config = dict(
    hidden_size=320,
    n_experts=8,
    d_expert=192,
    d_shared_expert=0,
    vocab_size=32768,
    norm='rmsnorm',
    norm_eps=1e-06,
    tie_word_embeddings='early',
    optimizer='adamw',
    beta1=0.95,
    max_grad_norm=1.0,
    batch_tokens=[32768, 65536, 131072],
    max_steps=11330,
    dataset='wikipedia_en',
)
Below are experts of layer 6 (counted from 0) of a mixture-of-experts language model. Rows are named down (a neuron's output weights, with its number) and show model dimensions 0-79. Each number is 128 + 32 x the weight over its row's rms, rounded and kept within 0 to 255. Numbers have three digits each.
Before each expert's rows: "comes before" lists some tokens at least twice as common just after its tokens as in all text. This comes from a sample of Wikipedia text that the model never trained on. Tokens count by the router's weight.

# expert 6
comes before: " the", " a", " to", " his", " an", " that"
down6:139140199154061157097082138110120153116141104132086109156126134111154117124149111060184118112148120133095163122073114153172091119142121133149127182114176131156147154118177152171126044139140106149169126097136112086130146145106118124047142143
down7:114140087139112087112131095114110213096122127188098139144172164130136113148167106163142121113155179140172152118139133136112102127127150129156121156187127111113105101111082140120087111196084176181180089127117129118161152119138176134156130188
down8:116129115170072075091095151127093182120113087147137126163085162104081123177117085141115142081100137087169097108164148105112092109084209103146092138170124138149084061081093142103135149123067150144123155135160107137111138139113122110047119149
down9:099161119178109186105093127179172088124093057092147192146147095146133129136127162071125141164081132141109121138134153103101139153096156172138124133163138106126125132117084132082133141145118141088109118128148159129126113143173139112168144171
down10:118130119141143134134160155156120108166086127154061142146135164161114107140157162181120145072134100098100110131100153190104117184127107114101146151093144141151178128157091151100078075146143094103059116072117092147105089113165134139117152082
down11:122108128124122208143108123136115131146200161128129074116104154060147105124125141149153134084146115170108116120153142170112061198112095121140112139090100148128136184172173073136110072120112180153108140142137066101103060181182115116087159116
down12:182190127115093133095075135173109155137131140128158136118111104176133091192124157114138134145112080102100136107143130141087116165096158111109076143147152120061141143144144134139128128215135152134146101182149137124137175124165116121125125180
down13:118157117140157140079130117148125137118074158146102161158179113137158137137151087141153099145081188155062115136117120145118111163116160111100126166125082177070103123103124142215111118106138103113151068137054134121168081120115124180116120158
down14:103130136176061120100119092138087117094169142178122147149135093044147099122089129110129120091120059116152138072111136136142117083189216123102136171164132107159057131099124123122128094168065091137118122128148119174171101109115191136081113159
down15:226129098162135049103213177100088202118081140125123099124135113133118116120136124138170107131094115135194133154117105132162135112126131144134155108172113134115199090146115160164183152173121115138171108137141111088150105135147092102103140090
down16:137149123135166172118146126038139106143034087100152137107102106136127179129175197141115105135194156087144153200144123111144188163142108098146174180131169097150111133154129116147132098123221121135129153165136135126127160067078185174098144106
down17:094130162236082126124083157116147131029096139117166125129110114147126132126136099143186150127180164092148170183132072125198184101130191183134138079125092089119069114104115180117121101201145208092144157122153133084108193132086152140062062142
down18:099171081148148104155120096189145119121094108132182094156086118122142158149059133083135086173144101114070128130152107117156115090162150132110146110092111090166089191103161132108069084103132072131166143143151173188161138124066109085182096117
down19:132142095130136070036140140125120126106131062075160099130132093197121167085129179150121173136091153143205124113130163073134125073121146132146165093129109148140144097120112141137091072160084128166191101108109117138121124140149167087125139046
down20:107156158079065145119134140102151150075052191167202181119109130141101090129104065109113142106142156124123128199082094089120116150144153171154111165135139116075142116100164161114112091123111111157116107133148135075080082117113118082177143135
down21:148161126184089107092080092133147133125107158141064135101160159140156180116144132130159108114134142180136162146116198134141146093183186152092134086103125081069113160095094157062133165187102173092160090117169179090140134125124131144107062080
down22:088128123129051115142101131152105143078175093088138086142149118134122113131131137118119136112053200141122101075167124147176080112117125151098118167113111096153099172101135129044129106120097135135087144149092127136087136132113148139174154117
down23:119214101106104215164095100188101102123150140154131174104132125126170156120098116155147128117114079070099098129115117167082145119158097133171143095139142120128170126095106062168095066126127130129129078077132143152111098157147069135139119135
down24:199107153104152100120138108129097087112148115085113083115134108079095175101169153138201110166096073154100130095082126070150122057140158069165117140116164130177116177143183119164090186149127082086149113134126163103152141100109120102076099156
down25:130111163101159050126181149100090124085147084169089143120088152105081147068092119128140147134108096134106122092161129094107149163128150144128153082137202122217160170124126155142146090125069084080126129121131089145164117061121086159116141130
down26:138108114080114151097144114098131153181078139143113111133095145091118103103136087136140149141103081115115099102054110112148132165134143049167141143129157184165117128164072089124114097143117108093127134137158116178102063139194117114076154119
down27:115115098103112149147129127154125117158144068096094163127086171102125093127101093186154148117126103128118132144137104072161154133117093081180126135173110123115175132134162109153130140082131143176147128036140131062080119113180154168098169109
down28:064070102093149081149119048169139102129162111196087149130114175072136119161103139157134115107154052095112129092155131173080129213168088103110107157138163151154142116140132176118111120140118110091131093116150089158107114139159128140160153104
down29:143064161056157122121158139148095140109090139177141104172123145106131132098105119098099150139145122121162073138117099086093131150137096184099115168153142136163097088146161163123119101092128139150121091137111124080119133135093128172099158164
down30:116119127171114186155069128125162071097143159099098161121139186103132148072151110082133160122104078090146171162156079132134118159189167106139146099147148131147095107188130114208141163119155091098163123154127191079209150130103127090140128125
down31:107140133108115167149090105154113072120112125134133113103123117148131061163101100154171164133120097108178103097124147113064104123174107128135150078194155148083107130116135073126123128115109136075169131040147137104192140129150165143134160098
down32:184114116071154131068154102091051107128130083084108126145155183100095130141123071104145187145098157087161104138160139159123160104130133059137110105172109151155161081140083122120151158148134192142077095052102073160156074148140105147079097150
down33:133133069110098071099131184056115184145113141142168148085157075206171099112135075130105135133155202135132130062094110111130143080111113181103122114176144149112116157143123116103165065151135116094101153155167084155130077099086162132147093128
down34:143113109106151142123115092103125120139103149135054157082121143141119143088123169180123098129157141151152142074144109105039157202180110121164106185129113145174154131178120109133125139150110110120084120061123182088110098076144115094039115111
down35:128115129156139072085112115111138137109086210099119125142126104144158078117178071142131133150175154079138165148091144177123137135155142200164097158142122157140119076112120132125136099165169121115096103121110127158125111156079099159101147159
down36:171107128079135152125149184129138102125099127137094124209128179169125134133147121119151142128117123116104063164120071085078151116111062061158136120146138142090116139168096116132113113167091145148126097104106153128121101103149118129178167138
down37:150161082066109139017183167009010122122180101154103141159158096108106102150131178192134114160110144137128150111121164064088124180174105108131203142099137174080222136155118128105128113141107124168054112122124122125095088153186136140122127159
down38:147147157192120144118116125121118128121115157106140082106113065154160147118135140106076125101160146143129082105100106176078116113096181122168118140126124091107096087096176185083141150148092204116170128141098176134105169161073105147164204111
down39:160103096110133079113140109097102095095121137161089070129153180119114092102117199130114081120108119074107132163156121125176131085136103187135133093137146102161162132122125126143130139144153064141144127134115135104144114156131089179110120067
down40:121139092195075161120113163130147102136105121152177166128156162121116108124100136109097142155163086091169118114116098122145158050148174114129112103138160117123151105113036142057131164169078145142164123101177126153171115128110140045146130139
down41:132114174067153120134133049096137108159131144167106162064128123036080109131138132143106126113160127130119186089073143186154098091130106150136088165068143129093096106112134150144109081137122108090123140123161160094101124133186112131154104112
down42:115163136177122193118073101164155102159176163110094142108168080139133098127107149130119081087119134135113126138080153150141133136098126085171145108106123168074168123142090064156150140100114146112147115136120174126108144172138127103098142134
down43:150112081134176058150181120110118153149130105136114118186107128099104153168130187118146085150122110086086121181108180160143174116155124054111122115118161184159142078120092151104114171082154153139176114163140081173154150134080099130160107088
down44:158138121146119112106142092135146131141098136101078129110116086113131149092145094101107105100165106139036168114126225182183099129144105131082105115110104121094116148136127090090165108210177096168127114130113149141084086114135207135139114094
down45:113122202137165140090108100144133114121144186036143111139146103167134158145138117076159192117157135156120145110128186148155163063150187115098155101139135148154119065135154088136143129161163045048148129144167141111120149142152175124157112129
down46:103157144114146072125112131181173160136192198122118074136083104123120163108169215154159076091119170112078142129188140127137117116172108101101182156069141089129165136106170146104159079099170125175148095115108112192096105143114143130085124092
down47:143135138076098186144121105189127108131149173100153191112046148162132133155128125086120137134084164195069152089105182131121104179080124121117124178120128093131169162155157038100099095139129150144082119091104183089087134127212100098194102091
down48:142103084102095158150088100126132101108190069060117115137102123097124085109116112136158070106156138140142168075124098121122052093111110162160096090092179180122148122095113122146188171150071137194105168096139111116114128092123080135189051068
down49:102188184024108099115165103156131148182037140119099156122115177034143131146153097094174140119161123106158140059159141127166102164084089119124126179155184123165159136148208133143135039113142149126104115122130088156101092140114169097091143167
down50:103126070175150095165136123159154100118111082119155120155161116148158097125080136159144142098137163124084112161177112182148164129099088102092110074160155096183196117153154182120207159076131199126112145156140061117179147079110134120211119117
down51:115131110132154139127073100172178120083085121126096115149141159107163136106115136119153100102156147215144065188126143196127119145136108162178133117140132132037122082108140121201121125119103103076106119117150161172153138158133075126101112148
down52:091123091133104101176144123098111130089142146123127126049170136119161177163111143180083163149093073132116101096171167082119135149099145098132120187099119133156150192163167095096154082140116070131151108142159102092150117103088147094079057137
down53:106137000098150119151139149158127129122131102170210140067107171174145105145122140123130105123119139167095099141117108080189099099153128111111160113157104136094111123094169141105102108099148107165117148114153095160099077104155203121139207126
down54:139102122153126130152128140101063133160153128036143129107077101204109114129130089078133146085102186128170118135071138129092104115144105151172140097126139120175175182162093166135122150126132153197149128162109148096124192168132131124182136167
down55:112136097116155165162164117107089088154123094120187148090120148166131108111138156141165190132138138172165168139108118125125093193178104121151100156172124162086116114090145161074090101119161107166079129153093194089094110135150106122063171109
down56:105158193088125139117194068144187127078111172110119082125096138154125144163115114166227098150113119118132137106157153124121117144127129055109118157116085077131117171151097154122088092116166139151131120146102124124154130120132105102136134109
down57:188158166160132116091183143109110081103185130112145137127143083147151097074131116130132138168095097157081151122104172145151127150079121130064127132142090141084162111127156126098147144140132163119115147081076048170093110136136101134068097098
down58:143115149122148166131162114131135111140121146109156092121108068143151107162164128104077141185102119113069144072132132134111096130086144125098156112066115157176098128169095120099141112160141110153109136106144172200098095146169111148163106102
down59:127094100059118151135102130104162133183167139106170164107106084111061101123109110099119150147148098086113119081152118136159116133220182050117108174116194118124118149197105126087085138086121118073147092110095146139105111109163110072096152178
down60:158168151135112189082104115116155170135072131124127164126201109109119092139117083110155088135146144112130128157087143167111148148166144137158126105105066136148126110184107149141126075168146135068138156151176146137129109159180123114075117159
down61:117122131146108198141077117164173093180128143085122180090103183123152074134160107104145145126127137082098113136121135135102138124090151154132126095127154119154146081130136032150122136099157124109132119156107170130168154156099119131139136181
down62:112244203132024201097027212136172084137122113190101107115202143098149136134125143138111128130132134132129136137118113130150116098109109129126093122093118185136129093108112144165151099170138129148107137121146119125122091162122153154127104153
down63:097163224115087107147120135174158165112089098116131156059098129112179089170154082151087136151117147129119134149127149150145087040101181114223153149104153145179129072093116080142113098105075096131118110114124182121066079133139143108169164159
down64:146115100110141070173156163123114147129159124172142094143171121144079154074105135139095124116124120138129167150138097130145115109149097127121153137095170136152143162114180169116168114159084150134129160137145075144170120078115069146136070081
down65:119125109078130088138148139087129105142137141153127114141132144126129113122116087096198074126088095092188126144165133131124115134170121085132050197137172130128185129088151149187086149083140106173152094131143102166135112131097056102126154161
down66:138141182106107144152131146128097165155094086120108115190146141117075101121126111093178114130165115138192124105194091050068128142076122153172129166117125090099171145125104152128094105112134134186169090127095127070145155136122134114115163136
down67:134129180159125150150128095115122117121136135081095090129121071088101162142163075083133125158158074147110181122086132143181118092115229126132170111149179180184136166108086161066137171140149124142134157089157081172137148183112157131154094088
down68:140136143098136157163138110072108145137139100111095108195099118093118150123144149105128138098185116091182131098180088090087133141117113112140215150105115148090166125133128169192157142129041066136107093135114128088204105118111073139116146142
down69:148097065121190104124165097156110102141177133094135092135106159112142087065099114138168138081109183154133138118142115151144119112120123148114140120132118141120153153134149109162127155082115127095111115073090130116064077141144170184062128093
down70:137125089095121100178129090131140120141110229126138208114162125155091098112143136088150056141161102144124149155100120145179175145147159106165124139143119145089119103092101127181121168097045119151111114112104168152195115119120141134125136173
down71:168163168158073111101099058134077129120163117136117157166127147140128097104119134137147142088199119148157147140136106133144117132100162131081093066163143111156157035161114136129166106114158142087042142161152154122152146135122070131154127154
down72:145103120126164116118125108157145131096109148134113102189120077140195113145187131114183160166137115105143103112135109135108149076157189109112138142120121074155082124108104103163125080137178086104121089177152178160156122125137147095148124147
down73:123124069130192084101157094139144148167118149121145138139128094180130193121159171162088139172185096117114192137129100091121139152170166151140136169097122149120127134117163154137079099144125157117146147144147139145121149116133183135132155146
down74:164151140115101107132099177097138141128092161118148147082062141190080156181098123107123129097122153095041086040065136103124126113128150117177096105089075122115096129136131112169090109126127122096101134123113143078134123182146136148142091136
down75:100116079146119136191127112153131129126106114129092138121127104073185048138129090130137141141145077130147121163159123104069084096122042184129147137192141087054119140171190187178152148100116115121070126172150095148119192129113134160104119207
down76:162103063123233131139150143148078143116155136144117064131132113115097185104085125140096094142173129159030147104121132106129119105128102135087140179139071164087089107156161150118119153138147139183140124110119127110122140119079155166167143063
down77:139121132170188203140106112161131180114117154123108140129148124178139163104181112143136122147097127118117088132134124110094144138100135067121119133169124115148094106138135106103131185124181160120171078094094098174141085126108174128166159114
down78:161118021148203082162158137085132129060061127137133115136159203188096131096109065103207144119139103148113171136103131108174154142126130141132093122150149139181142140104174122225089192162197097146186144143121094128166155097112186139123155119
down79:197105088152145135090126134177117154152164112090139155094164058127170101149165123143150124138173140124098140128138100120109124096101094132161148128079097132130130078147108113150091108196154158131121135166110154099048135123159182164088116143
down80:143156178162143163129093139108125170106133107106130134094115089111113150185125110159135044152101097152150083131155165120144185081171134169156129084105121115130105139142082132110107140162090109135161135097142140113104156161140126128176121125
down81:168169144113093157134144063089148147103119131124141148179145152104122179120173064156164134143146127080099129104157172113127127157089142134169169110138167091103094119116156090108138147147212113139150120157161141062121160110153207134181119179
down82:117127129108103161081104167085099112137166101122075155142130148115163104126106058124108129158142115128178177160190049091125168131087121166163159123108125121087188159094100157109180100151099134037117113143181127133131116128179183142103170176
down83:126116138114142154142112156146129139104096139118047120059139102114114167161158138138107146094116081127144109092154175139035100093179164131190114132124160091120112132123166069110091136106111128117161128169178129151151125161189191135149117149
down84:157047089088107058128152128144161116145079146164116127151142140108174120128105116127143162136126189109110125134138135166130128108169110109118108144077106147132071110129183169131143136158139156092118153150126108115089091133104036126102094174
down85:187137066130102101157185158141120174148130078100119073139093138124124104164119117136103180118162138136109129148119146130117099139164106145132168099156089186114106078126140120116134117121109147106119177143112130154126155191150132150057140093
down86:131048000121255033213254100179091198131121146133141142184125118127178155142139143105136123122116175161136142122141084134126136115134098115145130099106129124112108165132127146156120157142134137149117122168134116121140152102112105141138116129
down87:130094232129146129080153115141128127149207155106136139111177070117128144161129174137158107090152151125061104170108133185116155159184112154121128058117090124112158105126105134155139119133136123110065159151113096168122100156161049161066137189
down88:147122131148124177151132113155138153139176139119081184135108159163148120111132118145077095152114221132076115128124145150149078175152109121137112171127095125134120210158149126092145159100141118140138142126113053164151084108117159104104161106
down89:086181183080108109048132114093136147118088113156051123128108118127139134120118095147144156069151091118097160119111179141160096141101148104105050124130124160134139136094147165141094124180111163096124171097124091092141118139171103149117144139
down90:172079088165191076152192189149090190154134182163094146128138107179149192146128149168127097112142146148083124140093150109142111090126116143087076125169085134109132138099100112148071171123128136108156135164153147126112137112098134142182138075
down91:101125132166077092140109174106154199041109165176142149157104135132091111153189137139117066126128130116127193171121111119154101142118155173116123102144103123140112110112081124143157072083094064109106117088173155174154124111143130130178129102
down92:054073108097188161180120148174119123078140128107098158142165132095090195128133158099219152131121121130201050090130159131060092153134095154134120132177119121103112121176128147092068178123085092103128168098145142108149154137145106142101105150
down93:131159108144100090084150159117135146187159122147145147131095141103080072152128150159111154113151072111186106162137148156081159113071107136138128094156097109153136100122080133110126085132141088104129165104129132103090157120138090132092076125
down94:100180098064115155144104137106056150122097123155121171114102138108072137049156095105140169110125174074077142138185117135102186149134144138115134119092126113096103122112119124145126123154146140144067166114123160124144075150125058142097108140
down95:160158138139142126087147143084107140116138147122101137104196089134172127107101162091122130121126136123160157144152106199149052085123170174103123146142140118127062167082226108080126148136070116088120173101135111176102125107153128123147147141
down96:126127070164118166148076165135110168154156092163162117069095108155104106172135124084156141098189118154108160079146177073043068143177130168141157107145170138105158150210136165066149143095132107103155115099135153115062115148101168070137128109
down97:097140225203171206255052045253243093129157180139145131146125124125129139122108146066123128114107130133136135116122146123098131181090109120171133116137126106152105158130129141089176171114132157142136155136121111142122105102165140109167076094
down98:162074090126102136100124086107157085137120142192092127126077139113148086157119073120168110118143119107148197147110114182111161135124098116143120154117124174094141123123114127106095120162110092067129121115208114124076081187207100133057111106
down99:167122169137084198133104163123142140113095104112094159141144033132136109113107071101112166157179098177110117142094160093149171127068091158125099136147096133071140082176137129170067144138182161192111140152087136109092135127120090158101103157
down100:157146135136137058125121133178092156152108131163082104114090162144134108118166136109097108136152101120118173081133205123129125098153159140128112129092076143141145129110143140108127131123161078091202098114101186141124108097096180047156134099
down101:088128166110131183210094050137137098119100152084191137112104147144098149100136176106138109134102119154102095142074184100136139147138076083160135150148147127129106138104105131133127169139178136164153148169146174121129151111094184098140201042
down102:116153114174118152089090111080093136161109139149117150142082132076128122149168111150116116147092104165096132147186114202144140139142125119076126145153137096118155123146109134090156119119138093099162085113137118135164083179190167172162117144
down103:116104014122159100068160130134103192079141056185161089130096089161132113154126162098098140105107152117162046184148103056130130060117093131130119098125131149102131074190113122140144156073091166146113100152108079129114043116114081148117107087
down104:100146207156160166138122115120153099139123137175079168083106155151199116106101137130084124138091100123143087129113162139140121138117157127119151136144120136081174123153145128121160129157122124162131069118143097127130067157117169106127134166
down105:132162255185122207175081061218202143114131139113097124182080106150086152134163113119113132103138073135093159195101111126135147119082132104123138147148052087105113138157124074131157170173161135167151117137124130084111161137092151121172094120
down106:137079097137193071159194161112090154135144114102141109161085165137110155106131099103094149147144140134152091166115141074154165105130118174116089085169140099134089134113113095107152149143132135154133087101126115153128177133087128130167103093
down107:158131102165174133139146101152145102122137144153152096142142081150152123082106178152174105168145118126149180160152147163184124168172112115093120110156119144096146176144143145157132116175190143125130173182143123120125180098132086162144133082
down108:155168109118167148163153094131115146092125125179168099138136122141134102132131165157153122161092153133098137155137177128122147130098145120097089071160091098122149063125150122090160178208092146123093123125132139168096106133124133125131143094
down109:100095077084167129124143144154119141092122129165069114099174098059147160109142066117164190125113158161154153095133143116116128150130098145130154152112183138140177161162099101155121126058043127152118093063144068116123180173166134110122164167
down110:140123112135090144098109108106111112103101112192124162162107111111121094115087147143107140108124121115190103207143088163106135135067116124129105121130115108093126129070123139087096125110042157158113098115095077140128120142173112131088112142
down111:102190158211084101129102102091122170137110150153135128114187097124105124087092050127186134115155162118144144123118115156184142071171123163108137122155087136094088132075109150129180102155129098096103091149116129148157093156149140131103129184
down112:116100080143119168104146153111120130138181069163108071135117140172156093101147124116090118130096091105118142147170120149121148090088101103128171155136145084179191131120098098147138135074068150125146094132092143121073097093181166120157140135
down113:095145123096132116122153103120111140131147124126168132163103142078145046104139121114134128117125129115173178125119104100129140199067136110127189088139128110162095144153146105110127162094075123123085073139086149140084123089100123122113119172
down114:098092161173135136152076121204163113125183126111143130162210127094121177191122105111121092133084133068134103170129124143179130143176135126124179136152092141138070191108097185095153113069064142124184143115142138171182138106085123120120079123
down115:173099119092142084103161171064100132118118147085105097131109126118154171091106092125116112056109143159130100150095117184110105153154110132183109172084133159203178154117135097132081129134110120138145116158116076129165061130136143137113188114
down116:130162126153124187090060093159181158114092137182074166128167130140152114204117121086118059094147153097082104139099116111070069199093165108138124091117141114080102122168119165117168130202138184086113109115127153122120094163098118100067141168
down117:141098117095121136141138125088052091077157112137136111113144146113109117111111130132158152179123120139131158084106054113099137093162208133127150089109110160206143115106078089201095107089088127119125146094122207094187218136180112156115102122
down118:130148172120099107146170131138112167105148137150168132164146180116158148150130149130058065140123166121105122085115168138131127134102122168121163139114124119167132114088126139126195126166130108164136145146133145121129186091090178148120123127
down119:122124198150117115120138148194096145141096210138165141088146140089145126150171127129123129179128142138157140128114156143163139046141161152164114104111156094157129153129144097112136134141122132095134151103169212137088090077100152099102134147
down120:195125077135141059058228115115110124147138112124124101091154075144159126132139157142117123130146153118135136152131169149156086124106095197107166164123125135094213146144171111125151118135173120088073126098064048120061137153142104147062143159
down121:148114119089096086123137132067084136165167111136130110122098181087093157076134113130146135126153088159156130140135094118142188121181066128137109132092142159162181113136097126179202113138122120176168099134086092142142093039130145129124142141
down122:085126128102066124130131164118142128097134116160142070080158157131099081112111137128154165099135146150113074092096169116139142096122175105124183115118149080183131154094094135103183107115139150081125139146131186131146117080140117130117090171
down123:150129169180117042153115121186138151115132122147120173151143130097128133106092138126089113089178129044159184119104083174145131127172150131129144119122107144117097108078092165149124102152155100136137142090171103099154102141152147093083109154
down124:164135107080186091122183089128128127143137083126162137113113171071146147107089113142084091161090071129125117080096139116177112134138138091133111208089134159145084123115145115143156126102149109141131120194164093122173121119179126081070165117
down125:134133171118143114153109123099131144122166106163132140105108122133070113073169095111091144153153202149102159147143105163133181076180140082118168164135136128135139136103110109098117082139081098137114169106148090102163083145180128136087100109
down126:188099048108143124092115074157148155165119094174061162116125155129126074104081131106080091115085136124132120132147131186126104188172119111141126184143128171112129087136138145121090131097100146174120149151110089123123092142165079081096176104
down127:156157123081110119128094073099159084106201164108093169151106144100138092097151117163147152146099138098099156133194091200137123116154130076142137147086150124107105165110197106113102073139112135171117167078125147159071124095172152109102088140
down128:112154178126107121160098203142097142036155130143141086123128099131158146142147160161071112142149099178088155092128153159121087112117073110120102109077118093131133151126137130091172131192128122138181176125125108166100105212098129122158083079
down129:111133131129098179136144077168143130119073127119155215103132130093106141111105045092188172071137179136178163086142124113118121195114125153150120085102175068200102148107054152209120119115108111144108157121061177167108119059084139134123153199
down130:112108107181152102161117123127101133147127060155115167144146139116133063088092115105121105143166136134169132169169084167162140162143046168124146140196093169110116148115203153160143110129099146134096125130184114121164090130153116158106120145
down131:148156128148053181146108116137133171093124116125124167165130134098135173105079060156117122145126129117116125150107117074113107116114096100112080087090115053138143178137143107089163116114149111154180175155157139154103158151151106091204135102
down132:137097181106123073153171135040089109129161070126159175121117091072062126132115098150093146030159066121143138126163120139113103138127073111146106156133139191161094098123084165176138162143098082097139125113133051137201056143141139136091100195
down133:142121096123138154186115099170135147156158146144127147118144103122078092093125193151150114117156128136092170123131180168154106160164156164132140145042088128116099137148123133113033119097196111167162175130144159131113172122111179092137120084
down134:116124106136121067168082106190136151151124212136151113109156136140151174144086112147115108122191166193105142076122154207135101107145132154113089144099129120160141151097123132138149133162163152148113157153168118067140131130052163169115082127
down135:114152163118139133141120145151123148123199166037135115128132145149143111151173118080118094102132150107154178108143150088094111074146127097127170095129133193183107090159105056154088156139137083109132188134145172134088111093134170124220137092
down136:146073138099177089120146155109103107136143158125119139103187154069080133132081123102122116077149140186095148087126132176145096161126157115143103153154138151139107115099158107126093104100140166168162104147129089112134100087168112142114108145
down137:118085102145152105113167110163108137085194125071123117123140160105108108180119111083137093129146158142191121103175188156108171148099130130117097091130101121162181142148143149119112137111088091084078128134167083154116123165142138117123129123
down138:104162059169135135133154132193119105169096082157156135128164126114117081133130134149132110171193124113089136166182119108089118172091168170177137166158150118130165151086200142111143129063076182146124120145110122092097136122136151124143158079
down139:135121105113148162116086126116092105135149119168146104128095126125140105143040107126098160104131084116139168138200144132161095083137107196166093088108100194085074119130132143081143139115146137105137077124130144076123116080154106145053114173
down140:165161115148153114173122198154097143191133114172145115169143128136119114159170132137108147181119132059169176190178107142134125057150175129154120134078118167156184073139091181202145133163081142116144090113125136070142070194134145153047101133
down141:118097124140139158107152122123154115147158054094116101124169147073116084089123146116152121107117111134141160073130145149055110094169149099109167126119114127078114142119156181122127135128065125131142092127148148140124125158130120095123169140
down142:123161162094136197131061113085204095110099133096105126158182159145166132101090119087138066112068115111164075132174138126100097106152122143179146215177191074101129135084144158124144089133106148154159134153117130154195101153161101142139185156
down143:141152080090155098103141052125140080121110114077134079170089109174163136130111111184110177152098098118070085137164067119178155118105122137104121105108125122138128166141200077104129041136219094103144087134113151084136133105108157161147140150
down144:089099109155130115158088131105091126157106063130076138123128119132125092102112094130117107121197131146111075167135102122161100152110080146114145127142139132086155128097144198154118132144092160122091106133148111124167151121115129129126154179
down145:109109106120170120097142145126123132151156076151108126095108128099137139123132124133129166180149130135127139069157146139130149114164139083144122125116169166142153151138117076162126156129087123127161088113122138140098076146128120132141153122
down146:109096119098166144126163125160102126158209150092152070091095141183067126185181136084131142113136083142123094145132175103127125128137119070153141134107138147151137066125111045137105159112129144138175161138156169113141185161136143138177153061
down147:119162255142071112072125111122165138120117135110113125125118140087152082091152102154144156102146113122174124139060096142150180097102149140131108165157150137116107100080171153180166112178145106105088127104136143098160109083134142126151160153
down148:079124114149145190133064107188177098132124100115119148128122133096133099150147146111103118134077117128132126139108179087124094111127121134147125119154104211102091072115127140122103114152123164084140137111149157094166118122136136144086128150
down149:125092098129146102113132159121100148171168145134155127157114093111079149088110150089142135067125149145158158163155108123164185097147095156112142150103126135145141116115144113147100137103149157127092111114108105140090127132056124181105113091
down150:110187172160178138097141131089101152108147157116103119118154125128162171136117160140107092168115144145152191110135157122131109114118205117117130145112116097160156175109135156091117132116117091096197096114160192128120159123164162051113062101
down151:069091048094084113116124103159132160128065116208117143117126122140154090100053122118156156111125122102120103172120124108117124134102124169190085164112131074136156116130159128119169130059087149121141145162087097075136120102114116195081123110
down152:068182115154084146136068135170094104119155121090082073132139136136150073150105128076126083074172086139167119095071182177161099127114159120143175080143158094183162103106114147208160099153126162144118142176102138126109147129131139145107169150
down153:178083110126146095125131166071072161108147137171115107074192130124087168170153179171150068129110148119093133097130079088093069131150097151139112112187114110167144172138173077085205145112110124093134164124121104159176125080101080114162108190
down154:096121178185098059130137090174168124097100135148171149075128071138130102156119108221078178114097118139111161165095064116119091130144170104109118104144066077125104146140084136116146130134106118121093156105127147086128126135130143133162109133
down155:083134125137112086140160105082178098053121118104137135105051086157079149127145192165124175116102139098070109169123165088081089085086124185146135088086180095174125172131130094116171188107090084100131172107094161123129148088046100130153099132
down156:144119184167102118105107126117139167127090138129143144110126123132171133186089132137116148148100174068099105122143164158164127125147210102117096103097123127106100178083133114101139126155169153138126118048145135119138091125130170143136071168
down157:130165154110086176160071087150143159109115097153201108169099122123089110151149144108132113106101105105120121120119130137112177158117114120131183120126077123099107093080149103109149094147191195140127137140142152136136133090133160175175120162
down158:067105164129115143164114089148146078119124135166100162124092088133108152109189074113134153115124136097109139106089084111108148174098137151160128177135112110155135125156142117116164158130194117113050159153166157148096144111105126162208167184
down159:135141000146171136120154098156137151101131103118165131106174068131127135149066128074118149190124141162104095101170161168145176110184165136117126079112147161119132152121102138085106174062105219163149144116135148115089156184101157138128082110
down160:085115160098128172175119106114118101168140138112131136141120182095127158109107122120147110155111091107076118085111107178110134144130087081176084131104164140113135220170118118099140164082124100135114159092161141138125121175166124090130117123
down161:175105085112134129130151121148130188123131119180123146063067167148114098172146133160076120147122117085147124150113146139114136097102105143149140100123152184117151132145110124092111024140140119098115116150167133071121094146172105103006140160
down162:118155121176177122151114090129176090145130110073074073155128130180121155170146156131179122113120120139116115104158100163141089134135102123109077136191142148165120177138145061123109167147138085171157112104122088134150169143117168109190098118
down163:123151155110106102122140159110132165142139105062153107102084063171075147161177114133154120125155091128118142077099211151102151072162180023145158133167081107083116137154111094071145118105118150128142131134137131155059176163054145124147106150
down164:156079088082156123131157123160108150149150093141136097137108142162195104037139119136118161113152118090133091162108150117037100129124075131161162151093178142098128092169117130135147168091139128138078118157193087111167078149142152094089109120
down165:094206167070072125123097084086166075093118107167141126089160096045085085105108096116166087073156223113187136095142132115137117147185118136157155143160126124131141157080096135115136095142142135157097107149160118152109080166175087104155141184
down166:170100111092191131143127133110112159144115122132135126084186127106109141139188074091130210146156130125187131084110118109171121129113140104149098131143096203131081103177118112199111144186140106148116090128102112159201162145153112137078107138
down167:192106126119145068140138103113129124196115091152167119121082088116146064125090158133102122102165123130133105133104142081138155120145091069118137154067139116177142130162103098176099117120103112147091174156065135076110118136101126097060123178
down168:107122130111077093157102107111142095159132114145187160139147100098117125114123085094198131134188158097068131130118110150124102168076094145141128119157165138102135138116130133108134132104147220129079080179139066125095151120068124145160106144
down169:114150165064075106068108187054101163104099120203079143137094144109144109119083085091120153112168132114139113159102117117137117099112070195133080156132129137164110114139129152179099139110072125111150118131089094112148057117136068143082115099
down170:099102065079137092150147156145112118114128099159147131126077159109102153109123159152136195168127123144115121091145109099137135070150103152173119157089169105199137111127112062145107067123153154118143098111109128169117134109160101148130136068
down171:058143154174128115194110125195174178120075166126150141168122092094076128128121115163202103125168111132095144139126159104123142094143116189123134120118102151224142083103182150093090142072139075102184137059148151142087109167110105095154118106